From a checkpoint of a small mixture-of-experts model trained on Wikipedia.
Experts: 64 experts in each of 13 layers, 32 SwiGLU neurons an expert.
Below are experts of layer 6 (counted from 0) of a mixture-of-experts language model. Rows are named router (the router's row for the expert), gate (a neuron's input weights, with its number), up (a neuron's input weights, with its number) and show model dimensions 0-255. Each number is 128 + 32 x the weight over its row's rms, rounded and kept within 0 to 255. Numbers have three digits each.
Before each expert's rows: a language model's description of what the expert responds to; "mostly gets" lists some tokens that are sent to it at least half of the time. This comes from a sample of Wikipedia text that the model never trained on.

# expert 48
It responds to: Album and film metadata. Words in music and media release infoboxes, such as album, film, released, Label, Producer, CD, and lengths like 38:57.
mostly gets: " film", " album", " music", " JPL", " MPC", " released"
router:141168099149148061081071161180121140177132163119104127090192125142062107151128122189191138103085079132156113108171142110070110119124148157133088113124196126099146116103075071128159143078152117164144142102133164131095096093092131187161192137114099157117114136130151102144071193122139128131079099125063129180174108085143110077091077066103101101102149109139159115113094065192153123176104147124081158122083143114113157094167130194128129137139098098134194121138168106130102122111129104141110100151093121117130081145107122160152092102137108182131149129122177110193094133111121189157122096132116092156140077156106078154142167113118166155085193084151157142168108160131128132121112133147116084086147095137167121143116157114123082129047119151136161113160048183110142066191146133
gate0:148096203134132092121137159111110122108147131108163137119171146174178169149129109176126106171107168110105087121134118147085141137089150175074124120114174182135101121164148140081113143116137132122109102166093125107107126180120141111127182113100103102078116165126125129198195126112125137101034146115125123133168130178164187160110122137118080124124136115201069110067131155135129127122082163116129141076197091050120142199153065050135068117103182075139191089107128147111183106130115147087174082089077125154130158155113156134116145174199145097156099136154132062164111108148115120158163130142151141118145083154123090132123134111200183167110112176142181139102115098188145083136137168096107122122106126125134175155162141140165132146155164127127180130126076121159195153082077144
up0:131143079138095151099141064101239135160169130127097152107117126088183116184102129133141180069125137128103167185144112144159137133159112067190142149108102111150114137105105155112130103120100124060154129165141144109142100115123121165120091077108135185153138106148115129101100130123161162140185124130079165133078135079151110116069135067086165140167126116102179116175078103113072103099172072120139131124069162074149160123142151150144136098166092115090083141163093130163117139138116155112105152107154179160085150136144128131149128140095077083148143135122123114158180143112172109095089150108063078158148197152129129126135120102034100152161102127141068123170141179103117232084104115185156164150133097120134082144166136129102160169106057116154110125093153099194129116105190110

# expert 41
It responds to: Commas and conjunctions. Commas, and, or and ampersands that separate list items, names, dates and clauses, such as Windows, MacOS, Yu, Yoichi, and.
mostly gets: " d", " t", " D", " and", "\",", " or"
router:148178145096108182167106134205137090164197043104147173177116101110140074177159157166165120098078080162158102115098090103143086103199172137087130124150158100100139157137136146149149077147128141146116134060131131161110089135159143144179131092084148120147156123146121155052076079086149091128089163104185113118115131103137174114140094135133157087094159083124135132133095096173119156179126081155074144105124139130145080157160108149122084094095191153124128110110160181156106107118143133147135073154083117136157136100135168119110148123163070128110137099114097146101196164177143118166154101114172108167140171179116104134187136093169146115138116121151119148105080113111082073149096134162135146093157147129153119110109072078074099172164127185165123181111080088117111203192141139
gate0:139150106150114115085130118171125116153160153101128169101200140158091094138126168097103086120099060110101110101129128075119138122198126149085144164138178139145123143148041116141114106080065051123164157134131057079099071148135163167114106200146125127213174149132135145133119142123163142108107094142142090142095163103174081084164157134117131140135119121067217113135080112186180142160171153116088077116115161043142173142095131133175129107098124163048110100117127124118090126091133199049070116097048130114132147136127106167147118098152123104151192112126133122148121158133116116165125134104195156161145119121138103080124177141131072162152152088140123131165082223123129080138129119130154122134181126133121110125141144106121149161147183147085157153125155162136139136126113123
up0:105119122143140126181136149108098140117130133113138096150112157094080138169135122119118135170133201137135118127136149134126098138064129113094046110115137162149163096089135113122166109180130131111149088135124169124184108121112109139101159114098149131114151051094122187083114125130165112147126141131120185103146113128110145140041124146152113076144149157131136104030134133100144092053133052142143161134157126122086101167149066166111126136110090086144140109128176072129166131128132104203134115150151137106130154115095118120102107130141120117145124124081150141104113147200132198122074179172079110099124115132113117087147107152106090080181085187172162182076192176163111140136166104137175129039132116117117239120084118130111153085123089165149127127167050024120147145120109137

# expert 6
It responds to: Clause-linking commas, auxiliaries. Commas after introductory clauses and auxiliary or linking words in prose, such as "Because of this,", were, would, that, See also.
mostly gets: " would", " were", " that", " are", " such", " where"
router:068136130187098152161149178122124127155093119127145086142025089158114132093155116119112047146134138137147144122106130149137116159133176155107139158110165095143153140195139105109140076193150105125139130104127137150194122125157105193149156161099125140170077125138157153145104184137182120083118121121149109094147132166105093172197099146205143180183078111075095159143156110130135077127144117121116160078178152119168137076100173173113159143152158130126143111090128152051179172162150167070090206193125145122131166121103153111165133138171105193109095125152125144109118112106146081104134109132162071106162065147083131149141197168125141128124129155113119165103149152160135157142116139119102162188157059130146097103111128132095129134175120121081135156151039131119093190138124078
gate0:104096109144125077131120188178098099147098104029139080133083162141172105170152107168143126107138181100093131138131155138048127144061150128126100143125131187064108092082124111126168125156127127144128196152137144161143142124128079103129112105134104164104176140097107155082159142162111166143125157164098136142096140114138150133121155153138178044139186035100150075126088167099109125110128027103145126107114188045114118125154144209128150119112115114200124121167133185109134135116186115097125130126136216105146158145106141148072082207154154136146129161114188143128162116172139174093138061094120118105114119104113070088089120202067111137123117140125102101131149123133116158099136082087125087124125147159087118151131114183132175105140152162140134116147136153119141124154156123
up0:173180150081110130084151095115106153124163126188117131121193118113152168133048123087098164119112082108137121134141099098169124027163160110168126138143137125148104154113114118075128181079147146095137098161120133061125149117105151087114150167156127155113093128129121109100126112176130114120130091085121148152126106148128117138101128107097067170165097196134102173121138129110119136082133162122161122201089089177092108144093070055113151165205112125128131153049104087110117115170100135150136073101133125142108059050137116060147155157085126149106102112125031149104137146078157108166115187151101120116149191123182175167117074035111144141114105074121177120117139105122177113128147197090109087089110111110160138146135118113181116170127112134111133104114158110175113120136130143